Weights of a small mixture-of-experts language model, trained from scratch on English Wikipedia: 9 layers, vocabulary 3350.
Below are experts of layer 5 (counted from 0) of a mixture-of-experts language model. Rows are named up (a neuron's input weights, with its number) and show model dimensions 0-191. Each number is 500 + 50 x the weight over its row's rms, rounded and kept within 0 to 999. Numbers have three digits each.
Before each expert's rows: "comes after" lists some tokens at least twice as common just before its tokens as in all text. This comes from a sample of Wikipedia text that the model never trained on. Tokens count by the router's weight.

# expert 16
comes after: " |", "|", ";", ":", ",", " in"
up1:399444431540474449432548610502495466484641501458480459381506405566529465567491648548502469478443481569591400585507554521464591530554470542474548549530586536592602482490482549494505422453595438448503506478521502510509572596463480521612493512484466583529398490519556502521492397544524488441512566502483544462482485506531473518507523607481597564548494389502556489467534485565554461476503474489482402471513541506487567502439459480540482464480555514588462486523434495543497451496512442543447525535425487510511471512553443502409537475435453497511547465504527470439470503516471468516
up2:417510478496533523600463512474418539591556481518442502441500439478536553460492519438522475513545626489460541430483485519500412448458569436460424479427493454481393546452510522544427445408489407463547464494524488557559469461498608514489488494481422457503458505510541530551491588462573536514562661521465481563458520509512518442537465465492462569503432425510502447478524503472545571483596386545484450491477587533481493586393510533603488510462506582481431505551429515523501498512426466410546484484515453506568499469585511515555431551482460475485526567469606463453559529594510520572
up3:395502445520420478500572504479501465536565561481486494482602495527496510561483428505454528535424531506483522578483521491627566564405427432497529517478453428516519506551540566471513492473434488592469514447539558570511429518532536502479597543498403418421545549523529572474560484467503488526544577493432469417476480447519515428519500581478539585566530447457340474538479395583436425477410577507480530492483483578498491532528441538530505462553489457438556552543445534491414444550534569495540516494486551548511431408539418565588437488454444483452547541517497492533424529536482484557
up4:467580485483482509442598428446490570533522520511478527491453456450428559481513416548482513429490500534507424350537526513531499559527378516432499437502514507457412408438526478465487508615539510511500450482462494419556571498549596468564519510507465493489544488488464593530554503527426547375521493403420545439488580435439441490460468511544543525454501527531538455572531462543495597529471506530531489422467516533408523489530521526405539427613457512545545451399461448486567520482496510486557436541503465524498511490468568526505490402545413462546500528520359528553481584564493545512
up5:473497545496419405436445537543473401513472540492447418438535461513522495504496517435430484509505442578456466553462438570376485518547484484493516485545420494417533530502499558555538512550607434497540534439524600560442548584583440537485468550478487462544463522508578608449524485516548485447449445498482573527470466562533492541466389586445484518464524489460560480543542520451595478482524501454477517523552389454468567525600492473452549465553478449567485480570479628466505478583555511487531532433508418493507533575477441669512507448403494422477501495520496577497481537532549489478
up6:586505439550531508477501531460529555486453512484519499507528477510522461555497477536616528440609514546523529545492504539484472520540396535455487516496565472531585549470520470540459515551479469479478507593521414559524411515491508484604474521455479548462642512516416526522585458430580536465586475463470589520386506527579496570606572510459516545399521506510535457499494515567423498451454419459434482462500467581483478451613452558391533501480570578440485437524522473517531458517494421460504444558564527467549481481421531602579466509485524527576493502441429506511485602470508552379
up7:492560517506525573512546518498512496517442437509563535429546496472331455536412547504580611540467528544486502490494456436500523452527502491538578454529517608511490527564415470465431513465552381539594541507450568422429498444465525457474454535515543466561551521495563458498555433500539527491525494460556406528565532536515394548467475501444546497491535496453504474505564462479510482476468530591479493460365566505532521499497456484560577430543569496380507434552460497526442529461635512480549594547486436546588471475383427569539606498565492448514546478502529486533507517457510463471
up8:490527444442512537512593471635547518529508433514458406484475494451460554462467500529508457490562455426460550539536523595511501429510520530504587565502486533447538558564433418571580512525432478415508517525533460584520558461535454478494420507465459501554458456435524499431454459466452512486468572469545534543455405529498543433575591514537515506411459551489525463389437562547494538565557454480651586533496547470553510534464573490497500529582481512528513479547478498489605513532505500560438583450587470551480519400539558430542542453555531442450440585402559579493493485545538485468
up9:474637398434492515438483483507460553442520561518432522578451531541455477505505518452406533411469577488428567453456428570497558590478590452465462493547498488389479429500474568525502473519552515480533498495559535411578504466380580437467536421388517488517451550560425483412560505390542515551446472493504469512504492575459496652454491532454517530450480452491462530547462518535519497530525576536501447500428530556525538506481488487464564561557426474525472438591482496434547475461514524556530505503542564496458463603489507442535407457481474499393506491591502461438496533558527459487
up10:445576516531522419509438513498594551434526591559566539490504460479563503455533463573504531526445501459410510559478558440474529548397470379485446545524489482437430505573490436511494517530549548535591499495494426476530530492574547470505501477450507438447462500468489522569576521438504443396482424471501570429523419398519399486458445521536478470538475466472441436509436499502530454516459568379521464507520499512531544511552506513502476480522447449472459465494532497486591508605422574446498487448537463488476539625535520548510401488595527517410539504503420423454564428372530421565
up11:461495523397560460411520517609472498546531520493557539527461514481417539498426525474500503504528439446551533474487466476546525504541395536587503496485492444513463539481516544506556604514564415531502585511581486549664601572455574554419472525432541494534410540544444473533505502530505455511516532454506518545540500495499419578501542484558497545478465478513393623465543517475462605385508473509550490393515493440439497475526424523535526535529504486531437507413533558549490472380484521487451502572474494538464524538551577533560502566479464558411547450560468465513522375427562481478
up12:483561473563446543469522495530547486452450519602544526539456539484386530535468527494425367465509604573472535504489493465470460444540430560487546453509494496514445629493526490440480503516458528462477389574456513472547444567478455428566506546452517501507552469567488452561490499564561562528492480476424537490474538535478573610474469523434458542535435631451544403504435552509475513534532509554501548442553422490488513477580625481442540469478500483481409512528478492479560502542513426499416428476478522512465602457483409488536509537462528471463494475512529381560425584487634435496
up13:519497560575536508525712498501529480580547463479483528447556573515450426506580446465456611589536502510512414483554563499528509479520471414490478548511579517567446580503473471514477493500458532444566577527574556505464513491467489502496571496525430550550527459514470485461535373476495480447483543488552410469543601504611456431492521508547466480468439476584541568503501515468464598479554496481531505477426480484561511429507486533457445486477503520490535511497340513443600506525603507548510474499527449486588530476587513512532494475566611525539464472600525512523451527420411470502
up14:430509488446431525528463476469380472523523548422586470508478462536391568394484499490509486511490540491455449503522470512569572546607440403547532493524457501497515508530536570487493567478556529463450556519501398414486348487493487442444497502441447438532532530545471501475450458504547429450535501559415610495492486539534435541447541514445467471507460432527523521477539593510435516570526520553516444519561438532511541524483481430475449486413469437514486581566456519433505508458514492535565481498628555448523560532502514534550471528552466485476514481470442540273431463522472578489
up15:607488524494556471499557472485503525509456537535509514527483564597530560487516464485547475561444541472475533521511493460447521516549432463442622544459425474326477506551572566555581527450515501669480530470491483458391545514544489562558587472632438445424447479476480505506417483491479464452518515546534526510567499487539506522492484488517510482479425479586500482480556461463479547408448389530496573461482492509421432503547481440463396489502460568483577493511417458552585504578537514483554479572473515514477539546466548531391572427549408473514458461545577520466477467455453556504
up16:540489476503427474532544467511451451520477470496474549594402529470518503544473528482495449503500463358443440511627591415515498525457470512567449573467449496471533454510488533517424503450526535508440522538551444477543433498457434529423511449480514497461499489546495438476492507493574471523471471480462482524536509479431402486483486501505543484452463570421466509483473541542398416512584539399522572448482416554457473564601531556534475568447481566485564489614503573446470487472526499447496422445437560429490531553376457419455457550491497475468511523566474460390436563508483668420
up17:453394491547555553462459443505396545521480556363566522509407545531448541460502537452521451485482443488419577502496448471488411496473563530481510498474406506546556296581461489454485471525473531540585545521454394481462567505444565460535497541492523433476446468538562514489534498604503428600503527624464423522485479501535483470563453475479638515536505475594529523520542535469510463493454470437457490482570534564603492461511433577514490473498497479465475504437519495441416567482426536535429562513519514465527594481471505412519499544523547489516458534487515515448431484554439492535
up18:544416475462523542501462470608421500533506489555542486508523425433475514574557522442573464515487437515499475532510472507523516446454491495413491467465455502392403478499462521464544511536476537539555419573593409511399470516454482538538446561491584560609525387507472475478518578467473510553536564486402557468521435535548457480529475567541594476457500417579527443425469431533467524505581506466465536469510573420464561470504555462572623549560520478471435679492534519521514554569506518565537456496538543417390474558545522467466473460495526555454477427483509479498493486548533516551
up19:488475516442575495421537597485494518500495600425491551540559422474542467505506530491579462426483432453462547553452481460487448479450506478492528590455642544402506461470580536411508471427417486462493497400518461497458493428507482426484467446583506502540455440543563474507528474541571441476562519467424466462478484514519502555444575466485432571440577424487509482542463508459496637511513507462501552536526512537436585551495500478472556598533483485525460542507493484471463497579458488413476508552410543464561460523391450569552443493517550516525481473538465533440434420458513512311
up20:510469518402471539472620555466478459461475526550506367473491433432530551436484445456477517574516574494520495426478514398543525515405505542489464555421453424581497522523505487466453512493514560485520528426578474535461515493538528402482365434495480498480498459494562424450578520531576485479570522561526519442539439480528386533522505471541529613456659425443452490488453511476500551482480502558545496505546530457457497445466546542532483415438566498524413431506557519545517478524440463518495457426540556571435464461454523480472515509344556490560422496497529524465455528442484578432
up21:485477557486435571525420546569473572563526459515440525459493561478541521492499490515505474529479406470477501499479547496528478532541551449461515528422472527456456551485448514487472464511496358536516588503480569538558475364535559448476485527472539448445425501540447511503518482491475487504427434441499497540353519393570536432475514551545398484521475483541591446559506521495533535508556534409501476478448400577512457502511570499487506580415421520522492443503537567498587558506511496390461540446557547438482560467473438447464382453502446493573457487528577463391418496567424393463
up22:552500442551537523521486489506469495471446460540567490431493384454500499432543452534519593479488515554509406464561416484423481506533553532464517447458458504449421580526448479509457496621548372557575437523418522533453548513474495543513529514509438497474544573506447579454507519576524442526511514580577427461475452446526370558445476518511573482452564509497546458507404484539482509475453617522533486487479494521591480534599519459522506534523548496529477546384395493544471515510517458494519509511443521482515509629567527524463516442492618449466443473549604460358464531477440546534
up23:450493445406467472478469596510527521525538580526485482505445468479542533438485528421555401584505464527478439547517492516507485514548452537596426506472526487472440511515526522430553574540569512484562570437505502507542462530442483447501565541552386592533485484523486489562487439569476532563575418513548459522489510487486340518517486471454519445518518493547542724471530533509549475638483532545427510584385528444478483545529555452466499509599487557532512437452413475440475506438446558439493508556455490423532471485486488472488494568515462487434418568493462508444502497406485491476
up24:515506272483505483540574524529468472540446530608558479507539479467464504507469428519412588495424485481557521421483514484504475499500530536443516481536506539556502503486456489477457480492531553544559537552536586432479572461539438473529499613510460497580542551549599417533465452485528495516421396465474430434440496480319480496589575418543550450542499553510560441398509568564543525567431523523466459498469513598533440462464505527406581463486494485489504557458548456540469490524523407533518560455499557474504475570503533513481526482462556549518563521546488498507586555492487554514
up25:457584551531489450542531484471541579522495442561470367493554525521467540490549557465387452575577509513451433376438527581469519440509461455505520507400500523474403567501504557488504517546486395454455435567467409488500543565441547447567392522612498483475530452461466581637532494469546453597497503472533542531467533432499505423565593534556578475571479509520628479486533543492535465519437436526470601480541464496497622533515457428498485554508548530478508501546473483457531497495495493433560458489468443477475441484489541465437544495457503519549626528519529498536474475484454483559
up26:457469551538506529567477498443505490415506526521552562535520586514488569554510464558485504614515553531537523496480624497491531559498569469543523398489518486570473546604583481435477485586521420449517473509443438486458484430423537528378514560511548470435523490488539470444443394426435476472501442532491413503378480467558473494548450498495511464497511501493537450453465525469511548419537422462541443556488565546470535381507484497452430514446423493460561520554566331459419485468522536395476405447432559556500566512511459478481416553514414499473557506558557522521496512492548508515
up27:546551496493456401473486441575565510547516511430614466478562459609532583527501571422465487457533539487519522539579505503504444513516489481499401627476475515477462550544540564381452479496433422564605563556388539481507487589465483564503555447485444433561492521570401522600540523437472453499462504557505422501469492478506528490470418480483571513506538532578518516497547369575485521536597512555528449465484487453570540497543522513474433410425505426542425466532474558498528493537485512448499563503493497541511437468482507459520538528495410505496491492586455514371472538533404445476
up28:442560487469447479502491457430453487478474531554517568480554518501601453543495472486509486506516460450467494497464449487457503535524455562482585554450485490504433535518495494578538575479529520495584521461507472463416431516553506502543532467599525590479510507483556495450523471422406481441535471447457506615463497505577526511486541565557500619500518512559473561466444432538531470486465505538504591448391467495413487486514475513436412434551486546465469563513561487522648516464601433667511437523454499470466446644523533478538439437511509523510481550503358541552397592511479432497
up29:544520477493407542544481495579516471541555484442519514548576486571413483442402423524587527508537530484533415527466467474567486550553492465540520453390558518546499430416456500552555481534501542512522481492483497595541579560518587509503560490478492467529580461517489510487474590459436587501467469542541546541566462472521513449541477409443485562582535498551473518540468446548516477496519473498504454455399458497461496431585589471477455526537500538463435536604474528572493431425431558426414526523628466470543419479472567530438545507411576479434581495535502480383622432522496479459
up30:462463478492484477491459522609480504490434525467499531547470393506527469555524664435470468499470518486443462555478476501437474585416443512554444535504465425509562511534473525466523532604524509483537545465449547488491590552416482537497490477450424472480476560577545448551507581445518469415602444505508492456581528529322464530542501484490509443470495461464416568423564422540452492519516430522536533506397388507454513399467478531383478578473563536525531431504452501506523486501465489500529506491542552485500436409441510422494431428416521496557515451523490565489599501550509454425
up31:452474440566606488464421486496468493487566473459579513593450443485463312507540466448532448519429478542568509542520492489475556481491493520476429424388445536521558548518483520333411520630527632553488505546486510533554598534543486442460500512473482532531475532520476426517521392539517438555458499627476564343567464536501495485523446544475449478540509445507529486502547508453481442518431440408484453488506467566511500504437452472443509481501459470523503513529508502501481560565532511513433467575540541510527548525483481493619492505518473533525549525424529539562490467438519540563
up32:539513407569438443535480534530535631507515485492413555471501487448526495505498528464444544594493428486511542450551472521508484519464551556352559494447463467604482485583517535400465480477445450528649609582477519502457456498587496487455549525523612486537462532539482523531538402557525490426509601432561540434515514444490459572541565446511580476486515501519501495482465537517479468531498509488497443434485532408488442511413418528567449488419556525478477534563556477566517472469542473524433447438375547473530493399417584542549524513506523483471555555495554536427495530496525552445
up33:486451442431530453514494493513515493522537490432483513532486500495392444491505492449442603456491527526537531541492535504501489551454495495502502577512484546526440416454451496416476352488502486412552534454491574479486523656543486594536439429499492477446570425506569490508452380476480453458492566452477367512487445443521523423470557507444501472507552498504504461375589514573501477491528569495546481487447481530502551508470491533560453520498532493497546496551501426462594521513439589460595445537523464516477459561509456489543586434539618566617659428557536514524527512459527526546
up34:504522498582525485586519481488487615497447507437523523549476619479443501469504551487615539457524512470501550488486530534511369469451498447428455576548514476520561524515487472472532484547546521477557481459556477511497480504590464447514518460439477539546494568494534400485533497530557523406441617473610503559542508424495525553480543472457535484505460456458478422468548573494547424564456446555445498551408412449578476408544478610495532483525494339392457562546513477492502519565501503498481534425490478512528358491431545482439406545533499585525485431507417529489512420466498474482
up35:601544551445481470467479467462511514463481515499582500427498513624475461539551520522496524470526512427497510560500476506528505486426587501526462490544495438503520547519477480516519552520373481548524515472467469507518553525442546528525474521601488335487583545451484486567486485516529524476441514542430410603527569588540555559438575473572476461437505523530494544566445579522482508610431385597494574446564546477521551544460473469592557565488519473496476433478521488474571454484603455519541519573388393610502497506526581437473526530456510457520587605460487432508477549507511503518
up36:550499537523425478521546556553470450515495545420420557523531550526391625585488501520482602472532424493499410509488550493480560514525514531522584523489565489389449554401536530604524410616537528544573453510591406525524512605453554514493534508501514445476465521556528592509544406476532543525482450488551497434477461416508554482437484489518513428547591466484498464574447512423460463514553424541572498509521518399545522453481528499508532497517498494441470565561447515538557530567517563417481499426536501597539532441453437490549579396498435511483516527584547429510533510540516444521
up37:348623454446481474457503535429425552487493495487531547447459496464451518553512440563449495454442492457515450529504480553432504459489525517525530447457450469396410493571509451485505445542543396508526569473579489585578474515598490469444429524438497510525495551526594439410427458575461478315486578581401442465438446488453490569535496559484431501512500520480536569481515538550463491461556515485503516452503513461415404547400519455490482454483516493555443429550463505504489498464476445597462568570485507476502492450516474509433564505524482522458569563501550406532489516443495480425
up38:469558544541557546447488502495513451494455464494573517427487508542569447417480440603512529522517467484596553575597506462552482510487587498536487449515508491455520524466538469526569479466517518424472616585557524503482478543459442372513510484482566501467511570563532505470513525528548553451434376456503463446483561581548502463457515507490505542453496465488527409596501518388517460549474512481509566442538462570520493565441458467602612497466474506552499504457514401431420524462580526516510470482581552581601466466517487459570594492543472519510442462624506513507434424485616428557
up39:528520474430423509585537598461520467372429508457480475467514500428445508438528444493517482505516527520470424514603543504512483502616458429471588511506494490498451489422558546416423552524423453497569476559476458586503479464480498440521533494497443420473498550506550504445484433478527488550532565543527553482502608478546531489479421489510471511375500447418486422544504518512490515586599463492522535547468507592468555577452464509445524411456623382445515509564518427465597588487467379495501464481482445463494412553528499516472455473504441541546459544459450411561504537506472573454
up40:523548585445456493555476477475464537438623530480523471431439535464407532487498557547480438414519461512384520572613543493456559424419480421544515508587472465453569408429522477529482610463494506470509468523435529527559490535610478430507507465417595622514480493468468558474556554476521509478464457543559450476443553578545515508496529522420457512459432560433510493469500563456507517481480407462542415486408423511481525443463469481490483417538535528498444506551534513526500457509434512516549503491414541453434467501501511487444546498452392539540453446512577529392493478595465426585
up41:530488556585427483479396460482484571469556516494553502434439491549543500500498529406462523539492565522346499476496407535529461544537564458485581513560460528512467471485496482466527483514512533454472459486559493431494519494451514514488472415453427492438533524362554510501441469505394502464525568529540463546468458538524499538527446513509568481534512624501505504368530519496525461415555502543491517445451451470568586473551435565579518530444450473387478467570478458490542423524486449576494440510518508542629552519547535518503481513554482543493454468466523492261516498499562468548
up42:494556499463482516479549462426422513528463470573568542499507540422426584537455422464591498535546584514407558511515517526497394420500528428528466600487443430520501605616542511422567512613471423597561508511413428480497459514486509503463430471536495505524425485379511477549592488509529507558461471488423470397400508437513530506480429506473482489516454412465487466563457587478476491523440518465458487491440564489379520497535461553581463485500497496536552551507588436551477523529484527411538430520457444500530523538515489452578503520429547504525450536419592519561526458548534498485
up43:414447514573496529531441473579554582524611594414556494476582445545447572533506383503514502534550512570403473441534442611424506499487483454466495508461507475473540511599483452373512481553546505516540484502480533409476552500503459526482526329498515508519537614481539460526522549563469421479548489515525519521535473578510592568592491475516493568463507474452551503560522547581471527521526522472542484493574447479534475469491458545606504489451488505388512507538441436590445480494516505504528479503536488517625460495524516433431472502473559388455524445431557543541456595524483500467
up44:465552498277421518490516468507475507591488485495399463499459539554531464492470502623565562472438519560470565530441513417439482534487541453393482530507420572511519540493523463456621475431474558467471412597477547504531508537463456514560517481509513508519487465471517488503553530459519509462515462510594504480552541551517539529552399452503426568503539509536545485456453544546541457556561545481541508441537477503611550404530527498412547524494513485476446546511473537464486548591513538432515610538516487417464470386516528512404535397496587465452463568483498589476435504476446500508
up45:542576582463545507550415520472560478597467500456488419569471522527463459434488473577527456578455446583482571477483502540550462459504510498490514476520484518550566427473522472540588488526537522538478488505665481404522467582449480484461518524455510471395501499525510599551586437559446446550456438542532505598536417476538493508550553494499521503486476515458439643441614482565446553493514482544456523540459333464445533465466494521552592567525528536518536543549537644507500448447505538484480578447532514466500481553412527571471424485512525447565454507536510483451555465544492493526
up46:411493477498509467405457506520610482486450450370522531503456447424514488473556405503443510484555406426526523431494510485555553575490406530416503552583449544481442409551509582495458463422520555435489525444498474604476490473489494511470495491465587490506567453396515500394423513490535535513470489561535541410559503463461432441507516487517613551427477483537508543534446519494540502484449445420479469530519571504517416553459439551492593453554478540456463493523519618527527489533516544481481421493560442554615423458483519427397575451449439511497530489508502457411510507542443455499
up47:554491447403607472546515531531557552469571532506540539625551578451556380499573494523584438477501509535416494567512525442482485471500485506531575500462434490521534508514387478490496476576514414538512391509554571524536552590529502525526515462485526485581552512525417516466424525481503461524451531596577477562477481564512506490535473591585461481495489528536532528361476464452471482515512432520525582454517486546521393556581498632493519488484530494542552427480533495546594393625489474523484479555481562498504591555481550504562460493390488409515460543482449491554495482493509495473
up48:566488536501551442479671467488533542486483485538439554503575480538562454449479439457484518515467569465522478464477481530444327503542451502477500404505556512574573461489535522422510440401491522555442402566470414520477479444491454542526456500582557555593560471434466532532496511523573471505505442532446497465471574449469497443489474461609511518473508484547479452459545558380456483378501465575450620484507521496434518494520489445560506502508354545526475573509508434531468560526545476520491497497479506539501654477539471449550572471541521594524529483554456500528465482530452459459
up49:481513498491491537508526514528451458554497484490496512464570469511535483416494526438436504484505528512449612392490500420489461528490509412469462523411477454467520521613509470552611464531445542481584574553500342421440370496541422537550531501525531427506523477414530553396551514478456471493518509501499607490559491618534489442462523546475535527546475503591527491515443479447467553517509535442493553430468438572493397579413546584476484517486495471496587547449500538503547483457449570477501487415439429572507480521508521515564587463515404402473534513529521490383534438552548514541
up50:504486498529580480470451553535504513479502519367444572496510513527478557494533519544469518489508493424577590510608511487573524495408555372463441517534469580544511597506535578486502540578461508568643361570532434540456432519525512488520547484489489525452479487401550423472532545520406589428514513489493544566551487454551508523581537520525531461483502520452581530468503517491473400487482557497389471445493543446418573475494554542467512599503471428525426471492421537518428464471484540403472405525519525475503462522496485548526570434454395438522564481478608470492528505485496486518
up51:473619448462487472597670540469592539368577545520505480499617475516415507507436542512470490568452470438525549564503428474500474520448508503497519424579427539541497514456500518565486505517351525432462522416556493448398484488435434473557531540458540349475544509526535473469481507512549490425476387507493523462525501431546479500560511516463546565525540491508445466503513410539502431494531576465463531559553468520548606453441495540476517592535480514465508463529545463499507486551490414484548517490511532441500555492443620462549554517536503490559528406459456500482533518573557533491
up52:507544597421521473566485416467529518439493557420421517505524478578428425438490517489460652449549486527469550443498617513464470533498568488396564505427496579437475463494523528455528555523545566546419518603525526495549524514476527556512512572547582521463489590433450570520480528475566474468438499474419533507545603561490461479528600494473496466479469554497521525457518437469612483554472497544516415547554429499586423518528572490538489435412491546381490442527525492446570491634527521414560573521489489402499476544533556483418523450472486498476467529505487492484479506458456505539
up53:573522453484585530527518428655547394522519484477502565434502457554529492474522474486497476487389409502490438560551516522550457526471467449485495483469465455344529539538478590576527529532455482527471447504544582519547409477536585536466475497560483391493475445507467538506476533473576548489493481465589465537518467540436383503481538485464481470535537546445552558496521505485479556524539424505506507524444541586491536436539615556471496523554478494417451467467470494395566511442475542351548514459449506463493652429528560492522442556488433463501461484505493443550519457572579473556
up54:446505416469453527465471496529459452416562480576523512446543495515541527472482549493467562538592585579516471471439409478533441518564532491538551508481602451534524527514491469563599490431508546540617500330435550494549546472567447600412487568450482438499497437512521507430560568465444573509526462494468582521415611550599481597577499498528527517515570504487489525399478483489546575515521485516434465504595501461530451431438477484503476516535468586571503512541531492411517481516492394475484462372515503476538542500536488533458441518467425573493534528495552494587529494481439460527
up55:494567612460435512512484473490481583424502487466526438532500588490462426456456500522381504506455468463462462485488440473482413465494462495511375478498603633483403422438446603363525501520532462420502511509586497582486451437431421445453556532531498484555468489416444514492510437496573490577517520528530488493550528448610533439505501511524445408532467472490555473459521555443551507563431505510482544552526448529538565421496502512451478577509514567537555494545548505449565419488583539453517512514459613554480462569558520524528440462467535449461534480565446446429582485469527527460
up56:481553517559549584521434456528513558495509424580501511457544391444460456520464535450581655472563495516481522554480501533426565429547539533510479506524481542566522566498496548471499536510454435531488446454465412510585501453509568416456532436547663519490534516538476512458574550459478449573497512456482471481538490530531514493585532534485507423563535465504440528525517521473569556500513515479473519594462376460429495518408483471481474559443475562419582514456467446500438601471491470511590672438508421425507482542513458449456528481470471559499514501495413498461460478596542561454
up57:542517587510466516470495495416489520466502453561466488529501477522497494507419678464465536635517546464537495543475558553596536519526515455486523522465472628472516487534445477455475448453478425457465473522590579485530440561580549497493521567495519462487399415404532457418609449516457507465453572504469541458535498511504574543518465524490501572518483520509494517494475366440568471402485464510478504586553444549473551454486499493548468443516496392456572497519558503483606507519348521526445477550458482383463424488446455563619478482423511511511477485486462443539510552510479517515
up58:514502483413513491497474541458588534549398563411533545421534525452533490551476482464488491501514554581422510458450608531427546559411460505502503487588535608523539540463427552499516477558618510553498588532450455553501523419449517407565410544569527487477537544464551546479458541482541502496436477481545534562520501463477524505604635573583535520496457527541566486504446522510454481535461540444457540508486506544547553519539494477507501507550449522461533581534506517493552553563406462445470558468479550435482532475586484491498480514482444616594625503477570461592418553479405522564
up59:466544509507502469557504488555526438476549467473443563538464545575525481477455478478494469526519542457630570492590443437503494552454585511523530426534513467460480583482377555498541433576537421406508390502441545453553452531574443500548529448445510509459534472460473542470545471492490555464364589585497469521513535528477445475495481628598451579513463499568537453545494548464497513463607475503511538446495481517521564480553467565517525580441525494402516535528595467518557545509515411491610585469517567508474578453410496527481492536428525491430486515529405576596491537442528506463
up60:630574506530533492544539385519490516487519553410561448477473442482596488459528420507542493496517464483399499373524525509531577512514562444519478387483444487444449548540466435495519532486297472479411475549516457517568494570467499466521498472606477550495534417624475550570475447515424535450528496461579484510494502471529460523545483525550512505506508461471479438498491538435464408552438466621584604534502443479539466546484537446532511499535487426503474481457534501501435459494510532531483483421448523480552443579521571519560491540566509567386490508471536503563461453469535573453
up61:429470459595505463488512493519453507559577424407440568539460449457474472454504529504498481557544486490506553454474428438551574462517553571496545488559454502536429445541518505456491466480559465512437491498511481518507524378522423407493537502470433585488477433537410524491461514492471500546569412485575456520555460585420516514525498499467516510526438444463563592424414462456545579491463489550535530491524470453419423539583391513533455474511513526521520614587402514501455405556551412525527482444581536590403553553492475489515452455462472400570477442500517514535509495609566492592
up62:484512393546581467487533481429494500481551501591463495569500590458475511417459494447466434537515512440484525505498419531519447524581550533557558648430562557489430503504502500511528513532529470507464506348487454477447480569526467487493475512461426543505453466450499537444437549483430458453513432505462563527566458479546524459518583489529509590430497453531410407442500546467599541531501489480508551528512520452507496507431559519519488543494416406456459474468497539440468451457585454534433477596609591519467545540656516512525463487404498525468480428554564452430527460488561430417
up63:396465518447513456458498483413480548478436485435448553548433535428458555598477498513478508499470549555437529490476437571559404592518569514433504569389526499514581500549591511492522467504554531402473532452520481441482402485465561405536451503465521515493511559478385630477390483461480544501581482458597476505381485427492485504597515521470494519552496634472521520483518512476619524480531483466498451457510545552495462434591519556481560454584505519514466518517485516534486508522436475570439586540535483471541503448426556544408562456539528541521457484450416478505547457454552493473
up64:528469469476432514518520523455509469482472508540426415467525530493469425533436423547488548508422502539513529496487555579541438479543504529489519472459540458481448442522493387598585511449582497428504469515530464537490486483471705361482559501558483503550398575531571487529434485469542452472408482507405509633510571488513535527494468467492460516445473427442544536478488507634469527451543510553497491441489513536470534513525489502466483561480501445516585468493490442480483399558488451510509549426547404597513502601512483527435607451422471567437449483485515499571440552515544435533
up65:456511436509497474493486495584529358500500601553471562495467528482537447444435561499564471486514467530484489473525498470457440604468557534428585529477543514468495528439521454559433514467434510487527618344515531527380562468514510536348527563574555584560473507459378501502558488515520537525512515417530496550477527499508545536494552416459435484534480479468512504570587451513477455558418492487449547475498451424466541562487515472409523556549440558497476460480548569570451548471547558525580450412514463450494512531468475517600483506546479506449439583605528474450503550454450565489
up66:507497478331502475563424489604546569485507429490583511566507459478441548547515486605562486507583472496473559542499492434554525407415424553539444437521542498530565483502555499562506577508518441551510444527490509470494501464527504439515515386479552460473486442476509499437560438396536555550508445428425365416463512505463473497479529492503570482432464545578563539537529480522510514522593488604531571487464503505475477538543507561468517491576501510482562465494539517614492564520537489449519564506514462433604536449476499527592456449395456565431496523436472395450442512526464425510
up67:544541564552528434418535494553613457533472541564522392501494434436548493455557424556504411600530513442526544489517453622491518553520493544541564528520492550434439561515475463614550544472527511494487393431497414475493476472513479528497549385445493464451428427466460496423476643491443570534510438563444557451540531548532480540508512498562542467429447442448520483498539474391552446515562499553514552430484485596430489522442505535545535401540533501465530516508474597441510510451460507594452493520514526468447525434512512522486569413502424469521455484494550541469498460551614488465
up68:494483468502510535521510526495488503552531472462408470435516550530499537443522455460443407488465560534535550468436487530436473499509517486479483459513569529493500541423433528479486457534552497449508499463586456599513452472426552524535522444475592397503468603621515480590578477453518469501502491589553459434458517531505481559560475502469487448539491469450350526263559468433495619547473534511616439474525498514532528472429463491575483516549487556586506472490532471492489500501470485464448512491374540489605473430411517569490513465502521451502495546430489504587521447495533464589
up69:663520520523549483436429511396473540515448459438502550499550411459529428533482436531587449560478463451488588416571480540431501470482540501464387547457460522532543461430427501497514418458531493499506511511612516507466548543466482471545540551502430493544444523474561464495511502490481488526626525498506419443534623539471358471480483477543464533490536516401548521529513483467420632543464479495458519572511487439481467431414435575569421476484493415530527510551477475421469539393564422542542569533481514535499513412540486519517504503421527516482525446534485476426435472551534468494
up70:425530556490488594466484509489462497483578454513511430514464588569503466504440434566569511483514484515556493535501507547471458474450483509458418407457506444537521623449497503537502537542504389481498476495505550514484476444510548489530476442446622436435545553511602422488450372508550447514517428517463418416519487463564484540468510417477439522546479462486544390407518515426391549392485537474560417470452486573515489559449502561492581430435452551452474484555540406491522490493467442500526399473605511522535466578496484419533570581559430501570469515512463510472447482506510428534
up71:471422518466568648528526506504411491558605542494486493460476495511453440441396447423506438544558479467523568460517583477475548504528488457520498521340374459525557512500445554542417434497572475509540448578508475450467550541456469425567538488448484521428445469490489467479456483524453526412506518471515514551528433422512505553466568503521422411481508439455469540547424461528499502551565421404520542459576486489552486436580486459475394532428454600512487442476544399601541545473449495509523454497573463512540496487524521494573498515535483458552573458441449494539562415491494509556
up72:427561458599500429547635445454503449394493551528492485493450465542432541533483490405428488473509418482496559514537483575594557444332587566417450527478462542541461480553500531471434613452440501462478421548579452525563443529431560473405527512648534421514488560535505549453478531461468547552484524516521465456449458527532452515507512449555504489460456474440513532476521463484514501501538548586562493569555513546508476493514560475545485410415435536531492482516559567498484476526504479465512570517556616456541478471480518524542567480461497476464511488542582484539521569420398456508
up73:520516549584486470571524506628495543447609544415498568618556512512527431465492542422401500468553552580521460526528462588420542449459493506524472519514579512560479487462540440510393517502553563553585434520587516478483506526495522436531389493504494468504488579489574464426478519601419527508448586419368501427533419498536500535492529543536495467553478510546506466507544525500548579513486438468464515486531532451579504511333521474542473501478611521475572461451467472498435496462539566515478510535572447487540567503483463431526505485492544396447460494471429525474482517494566538574